From a checkpoint of a small mixture-of-experts model trained on Wikipedia.
Size: 9 layers, width 384, vocabulary 18644, 53.5M parameters.
Experts: 32 experts in each of 4 layers, 160 SwiGLU neurons an expert, 2 picks a token, a softmax router.
Training: a variant of SOAP for the experts, 277M tokens, 4230 steps.
Below are experts of layer 5 (counted from 0) of a mixture-of-experts language model. Rows are named router (the router's row for the expert), gate (a neuron's input weights, with its number), up (a neuron's input weights, with its number), down (a neuron's output weights, with its number) and show model dimensions 64-95. Each number is 128 + 24 x the weight over its row's rms, rounded and kept within 0 to 255. Numbers have three digits each.
Before each expert's rows: a language model's description of what the expert responds to. This comes from a sample of Wikipedia text that the model never trained on.

# expert 5
Description: Relative and clause words like that, which, where, when, who, it, plus verb endings in narrative prose, e.g. chanting, admits.
router:110172128102111103116127114102096165111109139063072136139133122100157131140090172106154141113136
gate0:163135079100114180127143151073138127131138171174136077164119101166090109132114156154131140109122
up0:133120127160126156119109134143148112114097124113113159095123159128139150174138104140162148143168
down0:098164115122132126120133069160136147098167088072081139117138138111165127104099150122107135146179
gate1:137102132149149146115124063186107142097132119087090131105094149152087096128126178136122124164106
up1:149105148144110095102148147147139117066129114131109156089141122124144108141119137091120158126119
down1:097133154143093150126148120123126093111127106152081157147152118181152170115157134147143132113089
gate2:138111156094108140147122116152101118105084129117115119103108098124080101105106111129105077108096
up2:102141109090129079073130158100161109132141133141136122183153135093127128119138102138120147157133
down2:073134116113095094137133077208137149110096133128124142152139117105101127155089155147102114110144
gate3:111087168135131113147125111141112101107124123132111144122151106150117154096144138124166094119148
up3:138129161156123178119135161128090136089111138147118171154158127165119113140105118104120136161144
down3:142094140163149140133119137132105128115129093111170123135118176165109124167116123106174149136138
gate4:152158100136143161189109108161139109147101172165085137155149126131157118116095158110110160127104
up4:173131099140127136105113099139149129127140126145137171150102152141106149067096163131161135083119
down4:146139126132093164113137141105148146151143136108111163151127112134157125143116126153129099174139
gate5:131084144106171116160137137171135108130136135080165089164104169127173139118115138109125177135180
up5:104158120130132158114129091127149188110176139148042123171135127110103095104148091146101130121137
down5:140130165136146118099118124122108164139108136144123123122099152121097118154124167080165134088135
gate6:146096177151104153110114137117107108109118138116133130151129143133182123132176128129117120130111
up6:122134159105154168131154165141111119139137098140147144133167130125079115123118135146125186131096
down6:129141114118137131172094127143141121102142126119118120080152136112096101085115103090152101159109
gate7:139104104108119108104094119141097128164165121100131105135136085147116144127075132092150079123137
up7:087119130080114148110104126126115160145134128147123113098169112105122114090100172150115092137117
down7:119139169158180114137147081132117170117131110154079099092139084088168129117127149110108056078125
gate8:131097104119160125089163147093124127126134150085201130105083143124092141114156111108112131113126
up8:124100132106135161112161158105146145168132087132213128099095141124090162093084074119104184139149
down8:115178133128167113139134155161132105103093101132145121126116101125168150065114114156090095118109

# expert 6
Description: Words and first word pieces after the, in, a, to in political and military history, such as coup d'état, military, unrest.
router:095142166124095140122166115115145125122105153091146154146136172129164142123130149097133138140102
gate0:150129126111109148125103109169139124120113129101156109118098115121122111095099124147109142192125
up0:107083108146123117135094141108141139118112138170127107144106120127124114165136131125124125147085
down0:083123098137101124114136079122115133125142158138106073155138111120132091114147089101127133198095
gate1:102119153153076114168114117188149109120099146122138133138117105129107143153125111121137131160123
up1:122162155130155099147093105102162165125106144124117127128104105083150153148100122171129146134141
down1:128143121137127104149108154132113153162133111122126163132114099128158108107169145117101106116116
gate2:114148147110131165117127126141153108105128146116121152141102143124103114111123134143086154094139
up2:171112130144095098157127149133132182078150100145092163140135084122142154138135131124131084124164
down2:127134121122120111084113202133131142146140103116081140113122127131155107151169098157167114181157
gate3:123136146116123097138133127121127110145116131159143130114126138137169131138102108135088128107118
up3:105141137088115167164103149111104133162096152095133102129110101100156096131113140108146136120158
down3:103141123080144141103086174128094118102119136102126110141117113083105129130121109170142152164152
gate4:161118137110119146132110144120121106092152148138135145107131139103110132132128151153154135105180
up4:162137120155124101118135112133120134124160142155137117130119188081121139126162146130109195143135
down4:123135125116131124111164095142128138117108133112175105106139123133153085109126111145131178117153
gate5:148110094096122126113154187137112132160175133121095127109125124140109142089093131080145118142133
up5:126111140107129161124140104108098151124140138114129147135115122117152120153137113147129135178107
down5:107162135146118129115127112150100142092188120094149125153118130123170105154150123083138095110149
gate6:098103155156099144131155085115154119107145139084119130136136114129147127092111133123117103108124
up6:112116116136101147092115095097139104159140127147117142111151139160132122084134140162121114207185
down6:109137119110117122099129136145141135166150095136123126127094134141151091110143126094168114190089
gate7:116126169155160119159160137111157149143161091108155131085155156142110185055128101131135150125123
up7:162112115163147150194119120113123142123115112107157129130146119099120129118161112132108111155115
down7:140150112153160100141133103143136099140121140214116102106154112129126179134124168098161124102157
gate8:158120100163115137138152104135110124122095145151094110155158159121140119101092132121111165126084
up8:162143102131141094156116160158156118135112126136097133098139096140096103137140131096122125120166
down8:129112131137065087114115150147138103077125124102163108105122133157101168120124202107133127138147

# expert 11
Description: Short syllable pieces inside transliterated Japanese, Indian, Arabic and African names and titles, such as ō, ah, ik, ey in Ieyasu.
router:130148113090115162109136158142087147138139183103105118159150128135157137113107145110117162144130
gate0:112114176124166124127155116173114140123118131122139153125140127123116108115122111121124134102150
up0:126144139105116147147148114135107153143172105093120121151141110085106135129109109112105172153115
down0:099117079158152164148108145106151124137209159088096151104119097142090178127115084116150128136099
gate1:149142106110125131113104149106118165143140113091159132069154157159138119131168087123148115084139
up1:126125106123063122131130143113144100153112103121119139137130156150120128125109111137117114136159
down1:116084126140106076154135122131086114134140120103130142084084095119089126143123103100121141114147
gate2:092131117116100075144153165101148090159126106125151116131124113087123126122115151169133087102137
up2:124143121092121116091122042150120120103153130133140159114133117179106165136140121130112101161138
down2:111097140129115140072118068133130080116076119091132127113153138123140101141104144171082082143105
gate3:147110115116137135125125111112137146145188110157110130075135137179142154127155153142149152156145
up3:151156086128119133174155097160079094097172111121107101123177172145127132099125155121147123127133
down3:119148094133140108119122132131129099134108144191108172130121117101149125142140161160141158112092
gate4:128126087107141079145150100116160124095127119128117098142146114113146143101158132138163145107110
up4:107136122168125160136050124124134150121132090177121148143144145115129133154125118142193110132131
down4:130144148094141161161103091163145122101141107148125139160109117138075114126088118137173132149148
gate5:139096114103159162117113115138120096145120117131106096127140097088121128119119135118131144136135
up5:111115125147136115099122103095124126142135098128143158129084130098160121132151137106127132106122
down5:104147072148138163105120146099133120123147137148164093107103094168126130188129132121149140145140
gate6:125153114124153140132176116155131170108106104136125151118125116159157137143135141103104154151161
up6:172151098132147137135133112121127094128104081127150127051108170132098103155128173098158105140083
down6:140123144092065145130132097166134161124160142086047120171132094128108137127100145124163108096088
gate7:086137124152091152061106110097155098142130138152121118100135182126075117113097141125108144126116
up7:117154109164139174178160131151096133188112143138108125150146157131153104116153167147125183164148
down7:103126135120111181065116152143118138132142062124134155134128096105120134154126184154081148119164
gate8:109119103096110167098123158124139125133114138136127111145125085139098118153096128117143143175117
up8:122097128127120150095100126104065103113188134144111114184147119096132125129101137154110154163100
down8:158078161178137160101118115111180170136125160128137147131104127127085104101164105132125144140118

# expert 9
Description: The article the before place names, plus compass words and opening place words, such as north, southern, United, New.
router:111134152084105119114142130127135157109130165094097145147134155125129140162132180117124162124141
gate0:101102115122156158149121158055126169123121113155138127143112122110092121113148134127126123097137
up0:076106126124112145100151089119158103148141121099164111154136143123086113089138142103153172150101
down0:153160077126125115138128118112090103101116124134147148110113125114091144101150143108135171109139
gate1:137096135138117156152099115108133146160062099121122102145154135128118117139147102107128135161127
up1:123158132160131143165133158148130110170184141153135126134157095106086150128126130139111100144178
down1:130156109099127117117103147136121136078159138131076143098144086113112151125120123168131106131121
gate2:132176096105122131127144153131143109144115117134109126134127111133045148120124141123118150127125
up2:144125078117085117118142130155114109128129132138141118082109160153142142108124142120095149103151
down2:119166130155133137128156117120116099126124115122107156127139102085113110091161108145151098143124
gate3:147128105158134122080096150118088137142105181167100126116147131109132127175094096117144153150156
up3:059147131121129138106125107137127143155106136144084128149133137136095160106149131160123154135133
down3:115100130095090146131105131187143103109118133097158169112160152132113134148121133171139114099114
gate4:121124106141160144111161116146157106138129161175132124113116088111129131151077159120103134091162
up4:157135116147126136166107145157130123156130154098161112102117109125078111154134127146125137103158
down4:086092121145085130140091094154122136125126132132044155134149143118117108162144133141137111109150
gate5:127117171141157082127173128150152115144141140121143183117110130104139169120142106137123161096176
up5:132133139157149152145145134124100134153149138106083124115127149148145120131110155181134146112165
down5:091158112119123137166185104135124109133124087152142128143156180150157159144123130116138174165085
gate6:155129139153131151140133158119137125115134109156100123162098055136154110136155131154121111111125
up6:088139157154093146150120147145119148149109130101118107094152146098116107128108142130131213134144
down6:130138105115171130158136147173110130100144113085169155143133153139085148122151142143149171137143
gate7:094121135131099099128150151103147087120162088111159129083151146122105143145130133133110098135126
up7:129128130112115105135137101150129067158157108117170117158173143112106176101173115126126115149151
down7:116114117146103097101111128139114110159138143099153088089192157135128145151142096145127116117155
gate8:151118166125117132123111108127134158116148171080093151126124151101139118138125122080154148121146
up8:123112101155103138137157076100164132134135134168099107107163128128087133134135145127120116141134
down8:137113114130121130129149139147096103152133076157154110142116119134131131136128136116109121129094

# expert 24
Description: Single capital letters inside abbreviations, country codes and catalog designations, such as SYR, KGZ, LMRS, 1998 RJ.
router:073127120080107137117131114092106151146121135101110144136162124121155136150094169127137127139144
gate0:092179119098124113155118129140145120131107142145139079096163136170162090147115099130117097118133
up0:151115104107124101112138139114154125118165121130143131133170108153169152142119185126106129136112
down0:131126087166127180141075107123086116071102101123139108154152098109128115126110135097124130119134
gate1:109118120085119147082146133115141142139159116162136120127162113123120078148126114143108146143128
up1:161129096123124136137102133137131096138099151155163113129125097147168110124129117148105170122123
down1:178123106122149138161111122107196158139144100174119126161138102107113129126105127149108133115108
gate2:138126136082152132120154101123129132173119142118139164117154136154126148156137139143080105152087
up2:145115131142122111154125146114087100117137124115132159088127124160108112091138109137168163115125
down2:151133136141173123132139131127102088104123139115101114158120124150094105103037128139117079114123
gate3:135090122106112119059130103104150139177123120163142107173153140134157127103060154133152159143138
up3:114149139119102153109132149110147097147158118139145119122109154109120143103113198117118113157106
down3:117130087095117111132139136145118151098114133152159123115099146140168101125095124121134131160136
gate4:164118125158130156070104146105116119143146121158113102136089086144114147158098114104145074164170
up4:109150155119122122131096130154137114099127118093160177109124135123116149124118151112135136142123
down4:096134137092135101154127128167100157117115129107113131090116175089119116112163114153140107144116
gate5:165123087137121090125119128132150110112129113137118155154127111135089165151115151131192126097122
up5:100094115135130097155121148144129130130159125127118128111154118141065106152120139137108110126123
down5:156121116137172102119098146127139095118110150146084146143110141136108135114102118106135131127152
gate6:123125110118105094119120106123125123137105118061113103109147151131121082125103146156142145182126
up6:121159082087175129067083144130160104136115131121139155119155139132143100124121146171111125082106
down6:190091088102127146113133128134138122159135133096146133160162123155083132129095117142175125099162
gate7:116149159144138160174107118083151109125199139161114164137130064114130123143115136182127146116146
up7:126134099141109130124117139132125179139120122162139142124135143148139123136138147070108128115133
down7:137130096155121123102114152104122131077132128112134138113145130134086126117100126111131125117139
gate8:136113116147144099139089116074109144184117086110173089133123141141083135181115181131113133134111
up8:165126165099083096123173137117190106095142123145125120096106165132143120131117090097139105129097
down8:112138139080143106099111124139176128142101127092104105113124141131125148120107137152144135109133

# expert 17
Description: Forms of be (was, is, were, been, being) and common subject nouns like people, members, children, season, years.
router:119145093130082154134148166089111162103084176140150130129155082088215121125116139088136135120107
gate0:128120143146163111154151139127127143114146110128143141150164102130181140162161118142131101134155
up0:169102142140116178137157142148112145152102101111107133110116132151100138159126117110100153130114
down0:145179086136124106120119091111137179124083150142132147145109079150140136102163143165156139146105
gate1:115102140101111139126130158138139143134154135174142109101145151090133115069157108099142070107108
up1:176147169128147123140121165120148197137138108111140144116156144127138180116143119120153131119089
down1:165117144134145093103167159154103105129110137099159150117109143151094157151114138124105121101130
gate2:154088095160108106117136118163147134128124117150164135137128118134086136159116121115132115148137
up2:098070159159076134117124111116128149148136119138182116121132144136151148140111092154166131114097
down2:138146117141159134166103128111093153082132123136158151163144159097091142095156087121138168100116
gate3:155148123159148145114166095115141148152128109151154144149172125121130163114086084100132101114104
up3:131105126138121117141135137156108133133129148108148097127102129092143104115140122173143143096141
down3:113121159145151093143128087119117153123130130144191127121164111158111127116115137148151155141161
gate4:132153102167080111141143159124121129111087161099133139163113100086104078150144115134133109138149
up4:140156113169130135089130170116135140101139155142132114082108102116165176109128131116137127129123
down4:153126144119133114138121135154147098138188107141117105128116173088112113115148126105104076086127
gate5:126098111106166179105173122122066114159078152124130120116119118126157111107055097106127141091145
up5:118137113169080141136128095139131142110123197196095109166155140095141133157132081136141143128136
down5:109146120106112119153133097109107174120114115134127142144132154172113116105127125123202098145088
gate6:142116106100103104067121105101159137107144111115145100080163156102157138111136125116153138104104
up6:164156112149131130065138061119151124098133116144139125139140109158146139116103116073129142092150
down6:135097135086100109068100119114121128082169122143096090150129109094157117127100154112141124104158
gate7:159135129139087142167123111140152123162128069160127138119079115157115087168093161112077119177199
up7:136144109113167115106150134134142086072086110150138135120128114141129099132129082132158165123101
down7:061114086112116136136138141095180113162148125145141118113155163139129115144120054105150140135141
gate8:121152123099146124128130154114159120140110154136101103101138122128130138139087110094116122116118
up8:122167115145114125113117148111105145137097157151115094139114131152169077142105181114151137123144
down8:091114111122126168148132119133137140124159122090078104123156095080134142097092124159124133116146

# expert 16
Description: Verbs like was, is, has, been, would after a subject in prose, plus adverb endings like -ly, -ically.
router:149166103120077154095128159117114170096091120142123116140167140094186127130151137128135149123131
gate0:122149136143138088106115073107154137166143092141104125129097167133095143163178142199104140148130
up0:137104144137117161107129118164109107150151108160117100159142095124139155101114115140129118163155
down0:151146125124151136122168129104116083161141088163133113098105116118156149132133110124073125123119
gate1:106118113142139161086092114103103153149112122111121123122150113080145101161127140094118119096125
up1:152121133109097137136121140092172170109145140139085090164124106135120175104145105147131091131135
down1:199111119131147140128095074084145138186117113163144108152119137110103152098131128100109112098097
gate2:070115124192162125117155145130114119084095117146123106145151119135139106099139176164115143142124
up2:078124135130099147117104135121125100093136141155120096104153146169173165136113146143153131139126
down2:072126127109134110156149111122110158127118147131169134121128138148119167114148126130097123130158
gate3:130150139106130093133161144151126107132164164133163123152162114129144121120098134134108143107110
up3:152108109127139123150146158113126189164117191144087169127145129139161135141116095153103157122131
down3:154169087139125124166138104105132103101160130155106117150126072121146105162108143150138155083108
gate4:145147145134113139101123168125104117170125132130117153115101146117140114114137137128140161118135
up4:113122114153111124121105129131090083157125100113148110131119137120120110144136144161109116105143
down4:153145093100123161091159183146133145129151177137132124139138095142151122164114126157116117132155
gate5:151128118083141181129112126109105116127116117132151148117155166086132122185109105133192116099084
up5:126105170131130123130130117144101114155085131137065108107097101117132126160181143105143101161140
down5:123144101157105137117156139123167119123105149100132129140111135092111132105121081143077087141155
gate6:114097144143136120163153122112161128168132150132133150124124146110111132118108108135096110130122
up6:153156129144171162135081124149163138092130146108119093105150134123108111110107124182121131127142
down6:132104103128149140113088137160109121096134110163120132098131086109150155160127084114141097151136
gate7:178135164112164135078152154110095102130134134109140137183180159113162105171109139151082124133139
up7:147117141129178116166120148102134155144114117156156154154142105109134133107124137081146149073106
down7:125120112082151129134153083099129151117120140118100086151158166139125106110189145142109112176131
gate8:171107099141129205113173125170111085185162151132121101130175136074111121137158132101134127129130
up8:087128120147114101143124104133158080126105117111120162145167148136125129151097108096130148115149
down8:117154134116124115139106124137119158102155155132133127151112112137142157117108115106162161154114

# expert 28
Description: Column and stat words in sports and election tables and captions, such as points, score, time, votes, medal, Season.
router:095119131117101100097156115095130125152140143125118115161159135128175148144132172095176156105122
gate0:169101151152136083131174141144174171129116121148148161122151125129093154120114159140144108094102
up0:131118134130132160145109123130102135114159147137164076119134122157130082145121154137118139116118
down0:145161106129166149102104095112153178089113113133110119161126128116093122071129143138135101134134
gate1:177126104138164103138151112107129103128129127124136098167110123122111127134130102155142120153101
up1:135143114176117132164149138099086144101114109141116105167109149077113104143091087148132064166136
down1:152131142164131066124125122096108152116126109159150139142126106137124119132139132184151123125140
gate2:151140123115165167108128129115155138103138174125116121102099093127142126133103118149163176114168
up2:087116153120157081091146137110120107108137141112120159168122145111087107117105121144213129177136
down2:176179105134118082099134106135121112158087124117148130112118158085120121141076103151156111146103
gate3:140108160159112102125150102141137128202135162183128118144077159133129123136148118132136125109141
up3:100104136128128091116146174136149093157104155153144130139117144181089095139113113117097108118148
down3:185082095123121151076145182127139101155166139128092133149119121090124109110097110161115118089152
gate4:099118100095121134129144119146134156123146125134083150192156143121124115159118109134120159151113
up4:130114098153126141110165113141094157108098110140133134162130113156163156093128140135102140141129
down4:134132097147107147123127121134148066120138100110105130095126145110123123125101154156099095182134
gate5:072134096119108086119130118114118111117137114126096080140139149179131135107142129160108143113146
up5:103113122127120092078145088152143090161147131145156094092151157147112141169137167114120162105113
down5:098084114110131120102129111159137100168143143077146116146160112142086163151117099130117129087138
gate6:141130140112148131135127101143112106119096134111113125145119145109133139094147131113177112138098
up6:141112157148109139135099071160144132129142092135092168128143146125114141118132126138102184159106
down6:149128134128128125144125131143133148167166109122125128119179103136106102137137162098134141105142
gate7:135117111106128150142141122094164137134146212087130155131097087118102095121143144124148170136105
up7:115117105100137127145131120133146095149151139122095150142143179150068167095136150154100136129125
down7:110160153146124124122129172101177085116145141089160139115135121136144092077118127121110149140121
gate8:133107156169167168107140137167104087096157145165115064130149108144173138126151142133170092164155
up8:139130111096113126109137153099152155113136150102123165150114118146132091139121128106129139106127
down8:128126136096144143153107084115143170102148117124132127150141164135105117149156121151164115106143

# expert 12
Description: Blank space token before numbers, mostly years and figures, in table cells or prose, as in "| 15,884" or "in 2006".
router:094153135099139146078179143136140183122136160129147136159157119053157148145080105063129138134149
gate0:173117130140128143142096146136125114136119069100111150154128137126130123096157074119129066133147
up0:135116140119087126105151126141148173137098130103172125120151132145122155088147137118134100090131
down0:114146156154139056179148144108071124114118138127112141150152144124113123106120101154110201118089
gate1:121082132126132122092111128125109143124155105125168109110142101124133160133135123102156141147145
up1:114132120170146166134153117111141148112153114123131143133095131139112120117125086160115142162172
down1:109128128131108139119127114100101143099132147139147128160118124143129144102156106153144148136127
gate2:124108078128117102150142143148075128113117123139142087092145134116140118121115122166181155140122
up2:058142149180120129090137144155097099137140116120128138147104143138148134173111121135156110081111
down2:060162119145112136127139151129151172134155104159134135163113097135133088095129121124112117126126
gate3:121121106150133146128138115157114116130128110135173135109147174110100141146133106120130126112156
up3:102167118150076119103155168148147102093106098142153120154142121109159091106138134112170120077095
down3:151133109131134125156101137129139108123113092108134110085121141154145160160136114187143102133125
gate4:120151086129109162157113118133097136156104138135113144119135115114136161109110114069129137101135
up4:122119177126183128139184114129101148140128128172152111166104126101132187106114117100104097110099
down4:140130086125169148144137098118156115127128141117156118132109159118149097119124112106124154083106
gate5:120071123140136110142131162130140170111115090137102173148129145129156148096143077116169115100133
up5:112119089110146130116164087125142103146105134164145149124083153153097129146131129155138115095113
down5:100093095172135149141084189111170143106100142153170172153114120144155173136120145120166149088155
gate6:073084139097104114104125132124120157117123126116175129135109113159148129103124107124112091102118
up6:150133108110088121163090128100124145104134106137158122143147162163151108121128150121105115118128
down6:156128089131113145112127129134082125102107113151165122124145158111128116140178121120116149087115
gate7:099143104173086151118122198140105093110123116127196169149138148090148127152090201118086131140158
up7:106151125120090117115150129159179140159172145101076103111119116162133140147091134112132099167087
down7:145139145122088085095086106089108150153149128120108131137156166136154141098106138141119129115137
gate8:109165114097139130107125110149142163067078155113158122126125107108146189096113147092125101139151
up8:124140119118126111137113096120152126140116138130118127128147144145113126128110080155154178111097
down8:105093107142148102170131119133131152113136135123115123136145126156105138120150139162119147126090

# expert 4
Description: Single capital letters and odd word pieces starting or inside foreign surnames and names in tables, like K-v-apil, H-r-batý, Skars-f-jord.
router:074143119117141167100153141143111126126103132098115127123121138144163129104126132104106123120105
gate0:137126127155119115123146140111127164108139160136154101173085156086120157092053100131114119160116
up0:153113109086100139136163100131118091136120150124153135133141086133151127149074122114156091103149
down0:131125126140136183114124133125125116113109148201102155149129080154153097138104086138173098162163
gate1:088108151143122146125129122112117120142118117098131128143146138192119138140163162107101130129082
up1:106119132160105143144090144133103128152174158153127111155184127074119109124098128158156134081144
down1:110129135155108113155149125139101112142121135125122111144160143089143138133129150109156127123156
gate2:091152129111157112088168142130119126129134111101109095137106121123161140130137139179094114134125
up2:133163116126133136110118128145136128111135134141119110121133164128135143140145141138106149110119
down2:130110113121117123147140078136145096136135124153144134136127120155160138075114142166187135058130
gate3:132109118122129130084172140112148118118117134157155155125143127113159116091139112141127118119121
up3:102134109133137125145121100153103125126141103133141102106130170076104101117088161143098128134147
down3:133110128104156155123189125151135174116107158095118151133118140097138134114130142114082129115135
gate4:114118116147132153164132155097106107101126137169114149107099174105113125113151141172111127122065
up4:110164063145144091120120111125146165080160121121087170131143096125095109127168118121160121147162
down4:162105132081126138131105111139093117064144086144092123108111079151096099110111130120145158135113
gate5:138126114121139128125148096131116116121114152096100109149130095142117125143132137160094123133145
up5:105142127109130159129120179145111129146139135138147149127140085138120137127125146146110099104133
down5:106079160117151134113127101164135124145119158073171145137141111140158118155146144109114112105092
gate6:096136120142101175121125147137092141131114127160122130129125116142118111162105128134130097102119
up6:106149147111164125178104143142128134123116128142170155103107114134176101121116132121111164121116
down6:113123134086152127147130080132127127116129141135099148108151104104151144082120112128131167086115
gate7:137109061140137138111154091096130120114110138120081146116073145081151122118128115096076079137156
up7:152163095144165080118121136125104080122121135129123133135135122086089166110113114143132143103155
down7:066150121105170120103124136157106159097117179141122108097103120095116141161122083125148122110128
gate8:152126098090147142081141132137124151138127162166141167101103093134148126113131110149083114122114
up8:137159093123114150110098154144157111127134076158137151123144136151164163095147105139097143163189
down8:166104120133128110188159119104106132144125121118109138139146126132131160134165080105098089193121

# expert 19
Description: Pipe separators between table cells in sports, election and discography tables, especially after header words like Team, Score, Apps.
router:071134115120119143096141154116103149154151140128153128135138144075141160130101159127110160120118
gate0:121114097157138142086136183143131130146128160117105122097135101127118107085120140116080146110142
up0:126128123145120131135142120107147142094145131115099110131132134135091125133109129101140141153111
down0:115137127156123130162144116120161127145139178116145131117114088120168147155143128149115136160147
gate1:120101142102146118123153126118094108118165122139134116096126100140100143114158122135128141108121
up1:112118069119115125162130130131180094116136165140128168110088168108093094129124044111086091130165
down1:145119200140132122120103117162156134154137115124157150162177084160122159143160147138121160126178
gate2:177131137125111105184145113151132051147149116123137135143147159135137145149159166106093119104115
up2:098120099105121101205102101109142111142118117138143137108142130080134088154127116150120128129128
down2:122121136135142095124120095160136138139149113109125153119089100135104166173128140131132172130127
gate3:093092140148129154101139130125117099139131141113122168095122138111131136136072095178097178135149
up3:147171140155099115112181162154121136089078093119125109081122129109102122128149150160154109154182
down3:149134109101141107145142148077087146112125148162129104130131106168147142125137088129174149130135
gate4:104103155092132067097130140156113136127134150141134106133171117102129099079132135130121119151099
up4:120169114110161108145153102113119084130141133143137129128112135139137167141137119071106128134118
down4:161142121143100117167149111158141155104143153132118096142111163134181140147142091131109120140138
gate5:106178117092100083120154107099146139123136152122132155162140159169164128137150156169132163106154
up5:070123130113138120100141106149132168129144123136114100117154111083155131137121096127145203127083
down5:155085112147117153165128158129143127141140135152113129107141151148173147097147109094113127142145
gate6:113101117128125118104094129144121133154098159145143127189114128155112081083148148162129127090128
up6:103106103124181147122125093142141116170134213121050088097129174101151103131119119104146113119187
down6:114137112109143145159120101134127142141124097107098132110151118128153096107151117137117127142122
gate7:106113096097095136114112123118096123137121129138134117101158129116119157105109074116134116173159
up7:152173111094074123162127123125091119166153125110059132130134098151136110134106124143125130149097
down7:127084120137108096157167211116109139164132116151096168105133121122136126144147147099075065100170
gate8:116102086126145118191146130124107100120138119108141142172158132152117168152138125141159135130091
up8:082109163120115106091141146126168123153083163113166111133095107137181114090065123124167094105100
down8:112141108152131144162156148111132141147107111147110128129124122109082143143123117124153069155124

# expert 27
Description: Space tokens before numbers in statistics tables for sports results, timetables and census figures, plus degree, pound and dash signs.
router:102188136106122145086136108144136211115127192102121140175149110091151113118104112078140124126113
gate0:128150134115083123120136125123112107133109111142139129134111111098120116105091143169150128125172
up0:139118126050124161134125109165150130115122137133120183125077127101099112117181115154124101146099
down0:109146099154156114128146109109119166131083102142170116156099117137096137111135126122166129131131
gate1:175094112157135149129131125152069134113071105163138069097159136164130124146114105164150134128104
up1:133141098111172078110101131096156147106115105112130116081107131172061145148140107094132133157104
down1:111150123096094145101158143134114171132147080129121128140175129097098102114125124151144124100117
gate2:105147129128129146113110110139115155134125203124111130183131109145097125114122143108103094170151
up2:122061113131129144116123111128143121101143109139124166103135129085128124090113101112185137131162
down2:099141136115151135134158122113161152127122150157107145082133110138120106144139136138129140147122
gate3:149166087144102111120147142101167094094131194106151133104143137140122116151155109131088131092110
up3:058125118154173125140128170148130122115114125148095131130115102130137164130091119121141162135124
down3:110124148142120106118121100085151126127147120104088157129151141107147119122067128087100119107139
gate4:116111147133103128133138166126125172085109157128130127168111133178153129100097108125104109118150
up4:161147114128126095135126171183153125138138119132092178121108136139153124175110137119118161112094
down4:153117102089123113116137109110170090114098097120114144118147150157162136165129100110175167131136
gate5:140139103075113130151198142138127123151192152143125144134123083156100076195105113147113141143075
up5:125133114119203111112108122152124105097159122077124165105144123110130109171105159091152119126120
down5:140098102118143124150073134121097167124127138120176106081124136128147098162098093145099088144143
gate6:096151130090144149120109079150132138114114130097129155166125139146136149180120102099177128091118
up6:127132079128113088123135155113150175128095124135163130112112120126117148140077124111087099100136
down6:143138151138168083136098126162166071129175176083146110113159116096134117163103123090132130108138
gate7:091132148100144101124100143122147130119082129116127136091131149094140152139164101128109130104124
up7:158100118149162091110148121103109129136094119124147117143122120092177112144149142113152090080139
down7:107112118093109132136097184176143128131144103112138120132115135167125180147074161090104090152135
gate8:194141130101137120112129116103131182097115126109152121155125172122129132139123133104099140124115
up8:101071133134097114175205133143129135088113124118137110152151121171171153113102084092108173143143
down8:137135144136095118123156133135154120092149141143104194116093131107106110112121145079130113048158